{
  "experts_per_token": 2,
  "d_shared_expert": 384,
  "activation": "bilinear",
  "router_score": "softmax",
  "balance_bias": false,
  "shared_expert_gate": true,
  "norm": "rmsnorm",
  "tie_embeddings": "early",
  "lr": 0.0023,
  "beta1": 0.95,
  "batch_tokens": [32768, 65536, 131072, 262144],
  "steps": 4180,
  "dataset": "wikipedia_en"
}
Below are experts of layer 4 (counted from 0) of a mixture-of-experts language model. Rows are named router (the router's row for the expert), down (a neuron's output weights, with its number) and show model dimensions 192-383. Each number is 128 + 32 x the weight over its row's rms, rounded and kept within 0 to 255. Numbers have three digits each.
Before each expert's rows: a language model's description of what the expert responds to; "comes before" lists some tokens at least twice as common just after its tokens as in all text. This comes from a sample of Wikipedia text that the model never trained on. Tokens count by the router's weight.

# expert 30
Description: Auxiliaries and main verbs. Forms of be and have and the main verbs following them, plus paragraph-ending periods, as in was, has appeared, had, competed.
comes before: " a", "==", " to", " in", " by", " the"
router:129115133126147154101126169107102152104109123133134126189109116131093197064073116149097155117137107135121142185111102164147061113130140088052193109131151121131213119129119138127078134193126111122169129165086078180157101143150160194100134168113072107102146133104184196096090093120131144100149117171102105076115216178069149125132094119123132143123178122205157086134102161110114101105180151132157084160092124108148104164135166105080137086129146148082108159132135099131135095087121182166185138149139120126061115163125155173141165141120102084187108123171124057155141106052116144145
down0:145127152141115139173086148105116132216069117155114125135145107093142133206098097152170174099138116067145074081136137136111168122160154135116137114148126159148191119210127115106099159127111141103130056175100126175124100127156141237088144100144157134147064067076160139132155149131122124067159160153142173173142189120094198089081107129132134130174158127096109104109198172088121120140153186058141125119103123095110152091181164118116140051119076125138137138146109117141133132129117140136090151169113097107111133155144142125136123124114116143141090092152130132103129160139099106103
down1:138202160087138133158099129125125113154153160132115113078139118125123147150153122136157175193165126112120159097133102122148154157124065143089146155145155101121154131115072175124135128087087083147137048219205098184154121089120084105115072136131125061133103196167100094128086104113146129116159148140122111134111157130101097090139131096149166128127144179158128109143190177104119080143106142113087115167093104147111160198173104108152134104111148115144161147167205112081061107120140115137112144098124118197182139174104078076154139123155115143066119155110049153070105104125126121198
down2:101154137084168141172113083154129123104116107157137118072125107124105183098121108167122131094152087122117159114119118222132168143217123160092181133098100073154156104107153122032182097139139109119113146112118028081179156100146110122113141163117150119135166185102066114167090056105099108067076148142184180135170170172125156169146103157055068151095087182140174112093137141143118117126171192117137099184100117109091110153152138107140067196111099125102201156150117128104142123133137113144093147129146083161107161142122117149162126096110161073117147089103173134164120147148166102157
down3:127143137150196122106169142145121149164123136119176092082138162137101117078133110151168138159149135086156157173179118165148106074167071114157210092153148112143127019063100143133127131135102134110090095132134175152097143145134120107118130148154148092173107117132115178114121187119087143130149061093174152056080135108095139167115142135118216134078166104123118116121171106112122124168090150161120098103125111106168112195099119085125166132099119123146134112116239105178151125107102061118163132123120138161144146156167149135134051125071072126184122131124116094096122138145086193143
down4:160080087105106099097086099104122116125157090117096114123133150169139163141117112097102114140145086160180124158094133113082105095182124129123136122112125096157143047168147111139105136137157152122132107168072147112111105128162085114064174154041170123112173089119095126119102154031118156113107097132112162148202139100134125119119137110103211126136147096153169106125145180090173078045155161106100171090117176197148110125105127116108152081194094129154141106068106125087107137104178137144140141127159102155150105166144143169163155160126132128119139113140132141084162201129111136128
down5:063094094119131135163144121118190128099084146114107116128093128032111122139121094151114139097114173115061145161139097166077158127162146083070134095103172109120081119116100062127150078160096153176152108148143142140126068146121210103099101103174119087158134114121158132152134179116154142078146106126114165124092156090148148125127161182075099134115164097108143128110135154167129166109116120146130071133189136155159117075157098187128135137138146143187142104090132126175183128114122145112145110148134163100147098195142139123153050089126129148117083134128156103158130057121173154109
down6:112149071145158092131083146086185163122112134145159050193139146148132062116113129136177090178086148158121161110129145139158112100044091123140107124115096113126098143167149177157135121095168125163110087113145153108125121130126139095177148097174164134128167126147142115127116114120111076149077130158162146148174094125070122120138123091166124109077138102100153102107139075154115134063116136187125109128018146113155135131107133117183115168085139128142127094117214128139144150194137127113152116073096140168111104172150077129079087106114120178104145238143123179106147079108147090148
down7:124178165134164063129088110137132122121167156146051077064132130125131145061098151126133116076181096050163049145104136083134194138166147131148136094145111141095138161089150101143141123143139092114097093100151084190150075098128114154105148111098091176113102070085124113100148155175158089143153099206176143158078147171172145145076111127131130150127119088093118134076151160086180134128134142174112161139138151147144144144117152149144138164204110145101081169112115128158158154185136133108098143122127151144134123097169105109157118111172111142106132146102176164150116115128183132090
down8:095135095162151153121079122118227123174089121193104116115168128156166145103122069116150110109095089139151090152111119132116190147076119140092092122161077161154100094129143125111109130112119105101120144088123166118133114137127167141175110114081188235129114131213190181111203140130148068122134088076142084111135155141133142091155144180148113098101173119146113165109144177181147138142130087118142145103085086147086108122150165193127121144147133151113092165125161032125120128138107205114169084145107097115131118135152141070126124137111091116139142111100141101139213155107098091122
down9:098076094163176129149089092071075107133170127155139113153093074153105143114039127132129139146057123103123134127115138099135149103126145117127070122119099118130108215243150217128140096154168157094102130121159112147077056126143134110096163095096122129124143145125154105140139106139112104124128098157115076128087124131099121185165117060111113162162140099153144070137086128084125194089169152083137105080119110069147140115156162156141126123091162179186121105167052146132148054133130114152136109129132131122105161084109135134090147150128122101189098154103105090159054156152110122155
down10:141122075150113152108132154089123098127097144131186178130110094137124147190122106212067186146131131202091106163134109135092145102125165062117149086123126125166144131108132133098102119160119127120152136155154128103098152113159141154143139214112135075113094142129110116155129153126117151130133132130128061141118077113172151129127061127131135068106143134127188146161129168143173173070158079142114202143101159154158088163139120106098099137076107058117100076179097131111129096193102086156146095153143097154112151148163161148185157147081102136107149118103164131139125142136162122129
down11:154157163139095117152141164058156105101129132160104099193080081128134164141145069140143176133066179148101114139169146128154117048120137102152069098119107151068119126162131152176121153112128120148105140142105199121099088123064071087170091108112112101107175062113089112131124123104129145182121136111090109154069099140168125141179135104182110153176140085187149093124157081100094119136148188134163132118150186079144191132158087146121198125146164095153115117132097113136125152096139127068135081042201181075158138112130129131122136098131143159122097156110098191095187084179175087101
down12:138086152151161150124129135125151057169140099149097189189094096115107107057168100121195134095143126105149104139112149111102134113119017111151145119149107137133111121136049086130064135093104153090137137155162112151194103163137112139123168149150137109103154134112143152096121139123162120120110055114161162137109127094137132089130144125151135165186062087120210165159189163130211140114151158114111109113141121164111139095114126109098109089135101141143124138138187133108158143125069104102094084131140120096096190079133201140075145188094190173075085099100104159133126155137096109125
down13:125162109113156080175132138111140170129135095174150145140173117175116101158082154094103118177151098157195178113164155169119122146154167143078085136148122089143153162148141165169113113145119069133168112093099096105151148130095109128142186125121144150068142118130137145133124084134178141106146105141105143109122117071127132127115143146135116156174097050114094089145161100133151062140166132162190180117108151114120108132123109112114168118186122149033094120154080136107154107123145090168061095158152167096065139124093094127156140113103051144132145115175084101076157138148158108107
down14:127133118121123099132133053136097118103094104151135127129076125083058171165140135116078147171136115134099128125148104128104210045188104138175208095070115146103118127139120122123180099138039077165139140112165098122133118132141172128119145158086147076159150144146205178069152204184128088141061109096163125142126166165056114087083090134161171136126143150152080153097154114143129146120170178127076122087115116101129122149086129166200096099105157143097122106111177098087160147151099124124082130084148174182116124136115179081088130145141123188132152165096133126113112029158086154072
down15:140127189096093160085147150117152115121143136100109166162165151145117116161129075219153116228096124120139153116090068142093079093165178077090116138177099072153201086108121149169127153162065157135130109144191165180113115150106109158181156064113123133123164149113172114112125119116110116107115149141132118119129087105106136128174135142178137073053125096181155136116154082172145119117128165056111098124083161174097077137115155126091100156123122110105176144127134073119086093130135128107163120076195031133191118156091098137067146096119129110201145068135116159117121091136144105130
down16:241138180165082174123149151141097108138143116160095049168110137165183163138140119097125100141128128134149167105120179147195196087077121147114132132154118202152173176103155154104181099096167135131136051154099120178135128123132083096105079137126146121078128125167088112119120114094128132081157132057131095117173109144195172115161100133118139102111081099118126154103134101171176123135101208137100141152128075136071123130135108095095158121191084138126121159119103149163121098137094126116158133084078077137140118189120144118112158139145147127165200102155120169081099128132141101118
down17:078106139085157122073153149181078136189068132085129129113101129098123079079152131142106148168129106151152127073109111161159067164086061203122103155143162214117153192076111179156115133164074157118132127143120115156169159107165083120103092108138162101102166156076090181118120154199091158142123103130171157152130152140109082169144117148114166109129140134149168084170147088188147149136095147197145171127125116140099130113094107180093148095127072148126114138162157141101101088053157147106112091102129043140128148089131127087146153119091142154134135156151113108062065176119154113117
down18:065031191060170086096105139082133104089118091086096131187142104148165143144135175154066152090131126105104132120126099142083152097137126158113155128155092147111173139131055128144124131159145134105081146117093126194151142115118156088079140164105124160109057075132116165130132104203228081118125131203118133149153118114166126146151164111113135090200167160093156110132079228091128122148122138114181135111196141103101124085149131074062169070113109132113143106112118132146126128164079124112111154125139113148089159145141150116103168173109152130152171206163112119105159123125085085140
down19:108162079164123136146103102105156156108102160167193095069131165128141139114082132180137124154185118125113091064079114163147152150135111122169197163123182114129103130187193207119152146066131181149096162113117142154096151114181195114211124130120113091176129185069098121150141140150145081144109182106161068134124116057133111110120129108116090147180123101143121116133086085117076135088177121082081176088112114157191075174174164132099112170174143101139115104045076173112207068179143150125167088122191174143118175130140119185084111127089099138126103093084080132114037123163119103153
down20:105143125135125117113134121128164125126118135082100155170116106154137093193075151143106177128193164081119081204129153114107181138158133163128078079175166149141152150125117062116167143126191138150131151115136136091096164140103113182112212141143098176117178180120060136124144151120120118120126120106113104124153115138127080150127185197121104080147205133168128137117145114148096151120102133087156178123105150159178158129144147111140169122129100154147097125095114088103080140102117146118110088132139104138132091138144147175114134138128119129084127169151119104085123111107131108149
down21:146128098086053072197106116184174074160219117161117135149075128138127149137161105138102163126181120136173139192142140160094119125174170113087093145162113171085096146128130195125154090099127175081076144120155114084118123171154117151141138137148177161127194155138093124128107157137120088137118154107125128155178101126140148152194160127084120121129164128136105214101129109132157145122129128154172134118125135113107119137135102097115108062087094128162112109133165133131174066172142124086109092103097191140168142105132153141096144110156110116141110137184149149143141145126129110154
down22:092115137070107071154198142073190102089148155119071070089098087120063144140151079105137108119114065108136124105117136104131170173143114164112121137108177174171144129183158095134158079113119058151104146173098126117154170120145121146104157138147099136162137183102116143169132125137139167197137137064092154156136127113095129191121111116126157061079142155107083133130174121100155138130089130111075116083150181211120143157175135131158137108099083203163122148157162105198159090096156187130143122040129132119139144174147145101118071162132121113164121094137112116161113115182116099208
down23:133161177125096129112099142079165093121083202142123044155132121133099074155083156125149158215151151166096201104150123094119129165101144126122110111114119109091126151161109188203142119110089186124169098176160162108147102121081159172166117137109148138124111164113164138161161072176143129146079205155147130171089181117121228095090107116042103174113158116097125085082133113126073148079136134097125135108101123167062112182118111136182149149105164143129091137092159141136120130132128102091157172151126139113141099082116113147099150148145193157102140118153115155134157114149108054151
down24:111148146115106076142165110110181127138121129137089135038072134141125120123087097125110151119118107152147121186122096132081114146111121109173082079121130092075130164070143124133148111112099107163150147137120106146100146080151130130106070096133155114154085097108157138141176194151093091226130114093196156183169164179120103149118135130147116151143171164111140062159142176156166080157100084107119163068082118131164101136069142129141045142176119146128146144089091127138136150195148077147110164150185079113123131185106073113155139120199174140147127143144187137133123138101175138116
down25:155174158141144139158151154137116125093150107140140120128119100093113105135204078118164158132133160137111121174171115138114190165087155129187121127108121093130177077157134178118166131120106142090121190093094122144174147119157112158141211174129137107116150161188120092097150195139110074089126159129120121172122119122116125141106128130120124078165143126095073052102111208082088135123127100151103154194150185120111151147119069125108156128150097103139129113111164166130116052130132141082102150093122110090116165085098125127121186082114103171072172099098137120192083103093150136092
down26:120145181124139120161144168123127172152141114134115172120084145145158099094130123084136142135109142122148041116079170148119163084133111086165093124139156125103124159112131041132158190137131142041141148151095119122118105105078127180105114160154149103100086137144091172185140138137083121159154167157180150103208153138167145124123130124144180106133090132064153211105146112160139152184141039121159122070184079112131150110132112074135176171158092162169157131139169138151102173142076170132108092121099134097125131199148099128160084137079125079125154111143169046131176099132125119150
down27:129125192142087102129110122107157058133180112094126123138163138130097104124094106149145137130128139117144115178186106171163082139159087124117127151104159186134125110100116097184086125124125100131105115124179133113155155064118156080083143120198131178114112093126094174136151079138123123094122087151128071133158114163145112212112169104146112091071143114087147129107131105148094142119189188162145046134163175175136108160129123191117174122123038067170135141117159148187134157147128187161166100138135098123161094123138100156133130112070145150147118171112069129129129172129141092144
down28:155060158143100135064189091158217133177151117135076104117153147089110101085100116118106097132110167112094205130119135143097077166102090078073085096183131149160131109204089131100124125105168196086088121141136101078098111127085106140143146150123138098145146079141066098155151074160113194183086161151115106098115169135122147172175071113156109130143104109174098088178120085163072030111142078130124070123141144177110147126122120118086125113147125142114116114156125118062133170112117182142145188102100138135128174105163140138192112126053127185133159119159119133085115136084141107152
down29:168127112101189184142129132088120144097158152165162123135075063049091113141092116120184131129168140114145138161081109139112180193161154140125155129169148111104182077114148166148123170088065173133148083144139094162171083151147150081123136124101163125165127051125137206108158156158174138135113145151123103141134143149176207166166113143057172126118157122100108129122145147088109096112138147141128120151106126197111133149157144137110128125182126102134216098147159127198167155099074175106149170170102133090121140138020115111142162102153139112183116084108134152113089114150176085096
down30:108158216141087148128138125107091090157131163134136151192049052123085110105085144112101167108131142115140056075106119149115085131167089151177095127156172101147174109120184105176152105164144138088110137201149120139127132206172136121092155111112109150124087137077127169166181116166136131080169116174144090136116166090114110184111146145173117099155086095190104095136159112144135127147113109162163052130156112201127137088129157136094159083092167089136088149107117093102170124110182075202162183134154073113165083159139150076167140064154178110174153135089134111140145154092142133083
down31:087141163081108134102164095131139115100147163066110117134147110141142125135116097099121111087099140117106061128099120145144120085124190115110156130169158116090161120118142095063127141184191173119062119151136131128113147138123163212059156160098184154129134170152152193213104068131103180118102128129097134120098119142169118101166095107142173148164122138093127197142154117114077117090119209159148130103133151111088130129147142115143130151131105111146047114080119112082107077124133153141128146141135136114142172166191132116189154078123103107120100153079114119060137133090111110124
down32:125133117118162159122149087158045096154149116116184161069219128158170151189133124113110060180149093137119110109122077145140107130105127118121167132131063124150149138101123195151126172125164115155096119113108121163129078186173107063094099174143158162104135142123115133159162180143080154188158158146153057143082142076061097158122127165136125159197084156148114083111163113138159100109131116145085123171086107173240172159143180135100164138109087151203118094075012067073115099153177145137136097139150100169134109120139095117145173145121110132160158084109146091151100136140136113119
down33:147099168204053080128144189125083136095104149132145167140028129157124146106167121155190141099103094140103130171090120151102145118139091141115166166154121060170135143168114100198128166153116151024096131128094118093093132100194145176113069120100149094153128146121141104158126101137129166161179140075123119128123141086120129143121098126101122118161155126098117147162106145102157119145148141124101129103139097162154134137185116139149099129142107158143140165127135151118136130143190136131200097109122160141146126165121105172150160138100092146134111130151106096166132099167133171165
down34:105150110145050100118113143156157115100105147081154117103120113069151136147101148099138120126107162043132095109114122103168113088112100120073120149114172139122106133086094119176156100119088114176085169090165110120121122087127105131141122100164145127119134149147112095163126144156128127144164131182121151125143095088060145147161128131115140073115124112148108149158117110096088123150087122137122127162086091155132133096061157130149118098068138138130165147155170121173106117180176174164150090118122127183145088151071108174069149177125090143146135129106058126133132170127189145124
down35:153105122103090076143155122081103157083132130124107160104143038065143134154147135157131124072125135130096125123158153174089158114149120143180143101154165137153138117125149149114151138131143143128116101133144154139131188215082113131086131120139121130120054135064142139137121077116091070141108129110154126144087177187088106108183121141141133111134084122171170107099092092137147113135147111140126121149165118135152134147172182173141127099193070091111158109153132131161091130108130118127131178107153064126184134106112103155075101110173082177139124117135173119114123075119146161158
down36:174135130140203142133120121120118160071211141186158161121116143172136138149128119152084123186080139195139128098122078122107144165177178146088078121097140101170146113124199126099172152135168176199157120136137182145131059114111094146147151145141151113115150168128155053117118061141102111093138131154115113210151109107145148127148133138099131143113142119119152137181084140151095137133124102206136115149141137160135099145147066085167144172064173142118110119102136110204157118068146074076151093143133152150115143106173093116128130109133088009187145156141133169123151144092029122142
down37:137132165105185152148156140125129150125158136148097146196123157142166166114148141151144104177132104181087116110128140162100119140083144127129142107134122140093200135145120183131125170084087149151129157160110127124178098174167154187097126117140089172087121102204121168110129114135169113128132110097148111124137152117103104091132168086138180145057108132070137217156156152111125110151112069126121102121092113087156141140066171143130150135094118103124165131126119099109052163181112104094064087174116175162167160114181014122137108165129122143101121110119127149164241082133132153082
down38:135124142125144118175150185083125112049140112205131130157091154119146109177164203087136171157070130102156188136102152119118137168126144129128101123163057169174129106124093143155095091154123162092137174160076191086117073117154124176132111075194048203155145165169135072122137120092176139120105144150171074152151085158112127111155068140068080153109139147120143082045176089152110154103144084095159057141147136134122155073121145052128137125124121079174080189133202144134105101129078115110174121098072108094114104145097116102138130148128116092135127181154182148149092104140134151097
down39:126086078135136191123131092198119111133139128155134089125137169095147104108116124163145115145122146140067144087120124154085107163105126166143159109110138143101121163132071102110150109178155068143126106108114059134141105136092135144049167150135149044114115095193145206068088201143119165095138120118147102099120144124112115097115115056138073125105094079166155116089094160169180171107156100148108165106153086172146097163171178122179191178142044147142075195156133129178156104136132124115171074127129129208163096141131115138130126124117130110139199112140072141103149136134082147120
down40:116145089102100136117070120129168097078161170166158100120134098151163091129151118148185171165137151106138121118158148215156138150117143087124110125180137094170154060145120140153158179091118140105118119122153158088067101097120143175079130216046184109182131117117121100125127114155081187074100134080082155078118159166073137110215093089150111119169128132150090117151146164186123147173113131095101107184159118129123173154103105135156116108068173095138124147088131071133111132158164149203116145174156174097139140055100153153195099191145158089137087136100104081151186095148130139138
down41:089137141166151138144150148125105149108137115102128167086128106135095126077100115103141136152089122141137146123115173127123147126111110160136054159091166120104159151116120076035145174123206144099148177177099133183118189157106161100160197147117121078119156183172203078108117161082130129140142058116156138119122150127126113099132103073126112182159098150107148110180077127106113139140082141143089098149140109175105108115133047175084118133145133108058111080116173146184116125150158113070182104105106105130143143126112127151101169145164084078117149125160137079146154091158145147146
down42:158145176102118143126112105130145117169085138134150143076077179182107120107125098159156121174162184139137046118116146144066091111116132104146127199107148092139176097123184162173141123148101115133097108180136145210114139115232181088141122171134106126105145122079111105118170155107180112106118149180152105159090120115158163160063152109146081087074165168136129151123124095167164107174125144156081152136180091137207138136155158115177094147087102113109163114100126142128150136121127120069156119114080184133208162156091098123095134168128164132145099127144162112095155168102082144182
down43:111081155147125153121150133181114088124211106072114115183116174125123112111100099166076150145162166108087142148135157127142152081083118129135074087156167093146142113116131126162084157153182108097157169153100132144107126196112138127106120157173107133088154113079109121118119133125115163108156148099116084169138079150113102086122148145107119175166135178129170170176176120212163118115094125177167147127189065135151112160153130090113127077141126121117112148079135177051104140092135145125096184121139148146118099145158157153162152113107125083134137117175168158114149028128113154141
down44:126117123145111107215148105126158111123096151138161148138117138160097155140171139132109131100093078120119146133127159066088134056078124132096114187139150155158118088148150116145107152104147118072142146111129151127099156117179114069173139085105137075119167130060117115160174130154137131165073089145094117140101097113154081120087173120115114115131104144183109120087055089101102143160097091180141129115134126164155140164112177152148162113109103148143109197079182104097189113059116108118143093072102098125156110160075189168137104097106133150148091136151117115124117119098126162168
down45:079125189147147094133139139109141105165121150148078107160201130132109103186158146110127067150159162158137154089156141141179116074158116103174124160126099070121141132095176086142185138133077049118139125079117157061156119148127087059148116071142111140146115124123133070171104094179064148089101166135176139156149131102177134105162054161128167155170129136128114103111087166142125194075086163139140160087145095143125117187146133093061075140145199182124149159109118129127105136169059159153128109136099149153150140142124078141088086179161120126151152149140167202111107082094144097102
down46:162154147180131099082193157185156187165115138135110041116111136107130137144080114093113148129075115103131110107142124211117127161199115137074124090106162239122158138083146104145131081133140158108155113138084201151110127111161082119112106132068190109125093086136196112130117140114104110114157070106097148143100111172106100197203137068113158147148097146149151151117118101124137167137125127103144087146093132128185101049140121177103129077114130143178115202130114132153124160068098127097127112107165164110163130145128114128127139121151119088130112167106188081097149097088089162156
down47:108089121195112073196133146141119144191113158071075181112102106140162123172092087127122135088142110131121150186124148090119126112144122159085169120138145138140100124162135061122146155095145139157085097116119117148089092123178124137099107133111139160100206088122155182160126130069140079140135104163131091069116158161074093154124150126148189176141110109124102193108179106182138090125134125099162109128116143116073166162127111155076181067136093159105173138149145163127139095163180165174142140058151122164097096148128132142126072163141077136142169144087151089190143140178122121163
down48:134121078159115122111191046148119145146123155087100097090166168097107062080164133072103112159132137121160120141113144098149085149170110168081100118128097142175191156132148040139132156104154079144090099207110128060169159168154130154169179134131107191126150116163169111121160201135088116090137108116082093136094103091082092126171129109091153096123111146169150070209119126092138133167120144167098161143155122160180147147127076094125143102112194133137112128120150157103138140102133085121143130126143144193099073143104111148110132131161121135103144100101097106204113135126105144186
down49:125139174109120108127165129141096091076157122049100085145134158102166095110116107103122131126141132067083157115089194087115180192121123143159153114059110127118132122089082145114078169100074077108104097073129166121137141160147175168151172098166107102092119136134146127147140184098183115082106092154093093138122131131182108141119122141149137106138164151105115075126160181140160131178124158127144135172158165081110144113123159101138162161140150145116091170116102123169146150091154094167043140148138154139129172086173107121166134124139135118093135170102186193168092120171130096160
down50:079177112111135109106102111133136082117169146079138191160093171172144160122204096117159140171155124128156152085125092112103096127163092164101162098133124052115137126062134080164123131109135096142143162121130096156127177120095120075089142139158096154139136135111135096179073108130130083071183092099165164129086137125118072092060113152049194121092147094137182106103109123128134125172135080131107118102127092150130133138143110134134134066130127104116110082148156071110121109077117127140137135092093113098175144128101141114144148094184118125173150095184079158150106060068164139109
down51:169053119138104171131090112131127176155126091104115127143125131066168110142182156168154072069117136135166101129119122064092050106108119128167194108134127124079160109123110128139136106158115159099107140200145113106082149105179087091125167155157089119061105115170196044116067159121206110136066125113123166106109090159117149094134142072109151108120143132159147122168112127121130181165109121112154130170140166148059178210142134134139167128120121140071112111102132088152164124095077000104137118132138128091110135121105114150150063112097105100165164169182111116170136088109142094080
down52:136179140101180075130117106133144162130159168054131118106128074101142173169112138087106145124113170148154200119149112105119126141156128162163156126129069197130130121157122131137154139111126133136145095121139101073090122121154099116157140062124102132149097059057154126081151110120157042100153097149116149130140105150132185129077131142134117099136164148161138159100053142156132090135144117147134129108106075163155129119088118150186174142083175083125117110145148078166106136198141160116139152120154151155142124098109134077186130068075154145150151175140105137147250107136076120104
down53:149130149174151129124126122126124133125119164084162076096138133113105139125152090085160128116132136147187148197111130079121141165149175114161099123157137157061125159130112174065178146093155130171086135110095101090128064190133190094112115093099117124157168151140156139179143117163138131138098122160184134159072141151135124158158091152099113151154141133176140136081102074121134151147129106125091136137183120077102126086102113156123091177153139150126136144154073097142062189113088090162107089139149121098155099141081140162148160138140134200128169118137046144132113154162101148090
down54:109124129127144156123134181129077112142136142096125109162082088123092135122150113136131169104165112108096161125101144136127057139121143088120150112089154103101129123139129090063092156131116141129101151095164112186139127080105182075186078111126173127124109067139121165154179134144086089172203139086155133190155180111048147144128160133152142133118117131161119160118197129097154101105132131131128137167034154077171103177064183100180127126086117167151099197129119092130124137149098150094203080144177146153149141140179059175149155089104139097101146148177136128121165149123131106112
down55:100149119095113141211126129084146148086103095135104103142161097119139136156150112159116153122118158120144130112124128097114118119115130144145134158153145153086113145142135080128143156106130082106106136129122123138129170060143193152151133166112171117134109096192127068104189128095130127087198161081082156125142117137069133147195167122115154133143116108160151098110101122108122172163118125078169102167155092144095105117180143131152113085163065152150114071117133163137147100100163148099180149104124127138123173105101168159103138126156076114080114126111147096071083163195082141156
down56:139126182106102140130095081113067130142159193155082158143103061149145131169161153170121187094097161113155150100117147115178122115153099098120094199097122065172173108136123098119159103136101115122135138141144108134157157140138066186148136153106145088157105189070128095147134141142081090119164204102150111115102119133154086142160159134104160099084136152107136113166163159134062148156098152142084138139150153144132114128113106048074120125123151079160188117175165139125096148199152063155158150166165124109113154071134168135117145147125145079125120095107130118090144105132088163114
down57:127100125154130141197101104105114112139086133128133147135121107117133146125122130102107178108156122116111102122117121127123079168156144162147077107149108119133121126104129157137177107150178130168168125165096111049108177095163129147159106123163101118114090080093132174184098105116159148117155154073183140170151139168102124154170112062151081146100166125134145146062122085107132152102149098107117106210212134170101134100163165099099091141144127119106099102203130180110156172110138105139106123118115118083099110220170155179114091099180103126113145141093131147080148148181221144195
down58:152155121089112110133086092153137082116153207102137158069125144140155118145153146162131161124163062165117166089154140126118172157141140123194081149118128161102148136106095136108180208113126050125142060092111114116117145128087127147099127138115097118112135145089130131097121126078141200093142140105129126178185093147178144110143142170130112111114169106083100158120100107147144128095149116078130109082130129119022107125139163147133058189129154154170126130120152143140093200126158108103165168140118138152065108103131131071113142113179181078161114179109172148137156172157178113076
down59:117110151123138157126134177164173115158135126142173164136062127102120157147105144117118100149136134161129135124148156115126145100116110195112138114126118148186087171175126132122150122081155099121199141220098153115129108100129090184076130207095089097139120098115125110182145067125131133117089139122154151117104088138148160154106110105081142181165150126153122193143144140130108119111065106155115146151119144132094111136187114090123089109142171124091092072082117122147099151144128127087160104122121071046101094090121123116120132115123128200145076099092105093153155137085124160134
down60:147123120129188098118175203084107107097132128059119136124057141174139144119112101123140044126146134157154096045127134158191136175126182159112062178128121124181155098156061127106095109150136130152151160130098070138124063128119099118117171087139115096117131166157118087113160124148099087120161121148145145129202141137107095142151153159139152091153103131148220162160109168139114135122108109170114174140122107165130202128140161134090121122177108065152139090094137097177157141112157113136151123119125089128137120115145139121135134114093124104087119085120160165117125134101153201047
down61:088110099126159104099159115126112088139114158120127101102193097148125145119120083092166095130110168154032060112183093115171090099118113150082156134136069178134142116122129100168152098086184173108198099134116073182110084226152127178093130203102162138103142137177141119087099130104186202105125142147098124107114157148121094120122138153108125093179177111119118129193166147112146153124165120173106084142159130135127090118153093072118163085126118157117075118138102125082208153127108119155116135125088101111079153081133157125071109133122098127085129152140101153179136060113107151174
down62:057163171160026163111066132126164169120125145109126159171134163166153135185131142081206141109089132093111143093161107123180113129167233151134121133199108165154117173104119097123101129122195148098113156173120078134117141045100105138122135102116114109157133107103129151079121099125059146025131122051099122106080172124132074119090127184135173157088104114042141083089168178165117108142154119136130127135131131152123209102119125100128140086161153109141145185195169128107131165151163119094105090137138079175098089115117088142103127138157130113118102105092116134093123137122123163141
down63:202127125111138119078119153109163159101055135082151119090139100077128148102157122144121116099144164157054134164102156125103095188098072142125159131103134173119176131167105185130151071091114131148157160129092169177147106130125127135193058114204135101187034115137099172183096145078146104132099068154197122139130154117167142130154101163166203090154137130114104135087175108117148115145118118112137152164156131117095178118093121202157091139109131142103128114149097105158146130115185165092130161056195166081099078093145139166186143083125180147086147079169182162135176151114106061133
down64:140133145134177169096172114162186131103121128089151133218066124143127084190171096146126136091111170170145085120154107164168033155107120092132116103162202109147125058088131083131184096079219106085081153147144084103142142080123132153145122090137104111138090113196128127117112077137118135099158154114134115137131104133157089178169076079191148115136200110188150121158110085158168127130096175108124132111099120104103183119149219129125089116134110140123152179094124168146083134090178128103119106140114105155134121109162167088119170157095088131108086062153136186159150108157137147188
down65:162155152183139131068150132115100165105116171152195099157123095114138093118078075153157057165136168082127070138140073072130095109065128132153122136127089072104193109096080117093117161144113167175160082170146051151147185123127143102114132085124157167064125201131087165074108171113171085095130095105085137111143116157188090129127163134115182138124149117132082126175092155139130150134093094161135152144129082139082146129152088163162150108106112143123115079157136103164101135113101129066117135110160044093111126144185148065119122165173128063152176116093164062122154133105072104137
down66:151106081112135137180082170113126172167133167095153125139141159060127186159086120102145147148121109126074144166088124129090122088167130130144093125134152146198130132140141150167178102127114166134165130136098126194149154138135129112143128143117139167156087130048177128049128117146129117147072099159101063137133126107141131137143212116112143155100153155149103203174122133127116150126168081168110192153157104101135136123130114161089168100105135119047127145118091188144137154119085138176146070101090121143128121112111165180172114124109114061056057083114156124110149117109140150108
down67:144140147088130125149193160178097132154103149112156146146205065183181135152120152106109127126168127151106115137107120151095156143172173179081132114129091184170143169204125091111105139111108140170174187146124157120123176122154130179156130126099152149075097093103094190106162106094161123125115122135120129104152175083104073141142161090116143094122162097147109136171169113084151209108117136162099113086088103185162182079117119133125173148155167145090098129142106127159117129121104116124155079176083129098114123144139158095145128111228148111132239124154107047143141129060115119139
down68:121104187121136113167159115152172150104094140120094102168137153152153111090122158140121162041141099117105102077139124122133132174098111077152128148125072123098150146161159147149126150091106125092136100116147151146158138106158159079117101163083153164084114111056044138121151126153159101135135115184126095091128132117102159157139146158159121162075166120169102110137045154080137100097164095153113240131098172134162099140126166145071131129152152101068123166134112109187110094145140138098153123136108169082170088112168095116109177166104078134119035116138162087080146109118165099121
down69:120175119116115185160084125097120173130081113088110149174133151106130083159122115102160144132130101136103135120066118156166118099072130127218137114132082129153107159137161086128156190115184048130124207102174110154166175154119128153173133169122169097095098166197077099131164109112144104137150115130144081090182124202075141072174145131148118074139155151110109133180142153183115101146102127169149110110115120165116121136082096116108165101096151150123135124099100088095112114075135113112108118169129134155104172092163098150123116101185099033135212114097067116116131147176182126118
down70:109141143133102153126150125133131125157154099129099183115131119132083164069155068152120167092184129192115125145194126112106130135127127056049171130043073110134099112118108148180140109139152073123116137121175118158110105070072137115190162114100152132139126164140168157088118112114098092156157149089088125134114160100109159134108130150086127147090111115132144120120133127099159108171159131135129149133138116156144108160168081163147123120175138166075145081142209177093179080101135170123105096151150095143154177131121122094125095136158146115108100140081154166151082145141101118126
down71:137140169120122147088215164165133160108119136111113107142133085053160106171127092126098156094117153118136120196073130129064134103141131143141128117097136132096151160180163090117160156119089143132121089131115144134132204128114156147080140178101145143153139116166140126174105118133130174116127125099181103196137135121058085068101096150063107166149140102078132174165153115093087110167121092136189084111126099183136125156101119124145137110067076148178192182123143110170090167092101113038119092163126103125121107149155189137165166132180066058117102106110159094136086132189119162099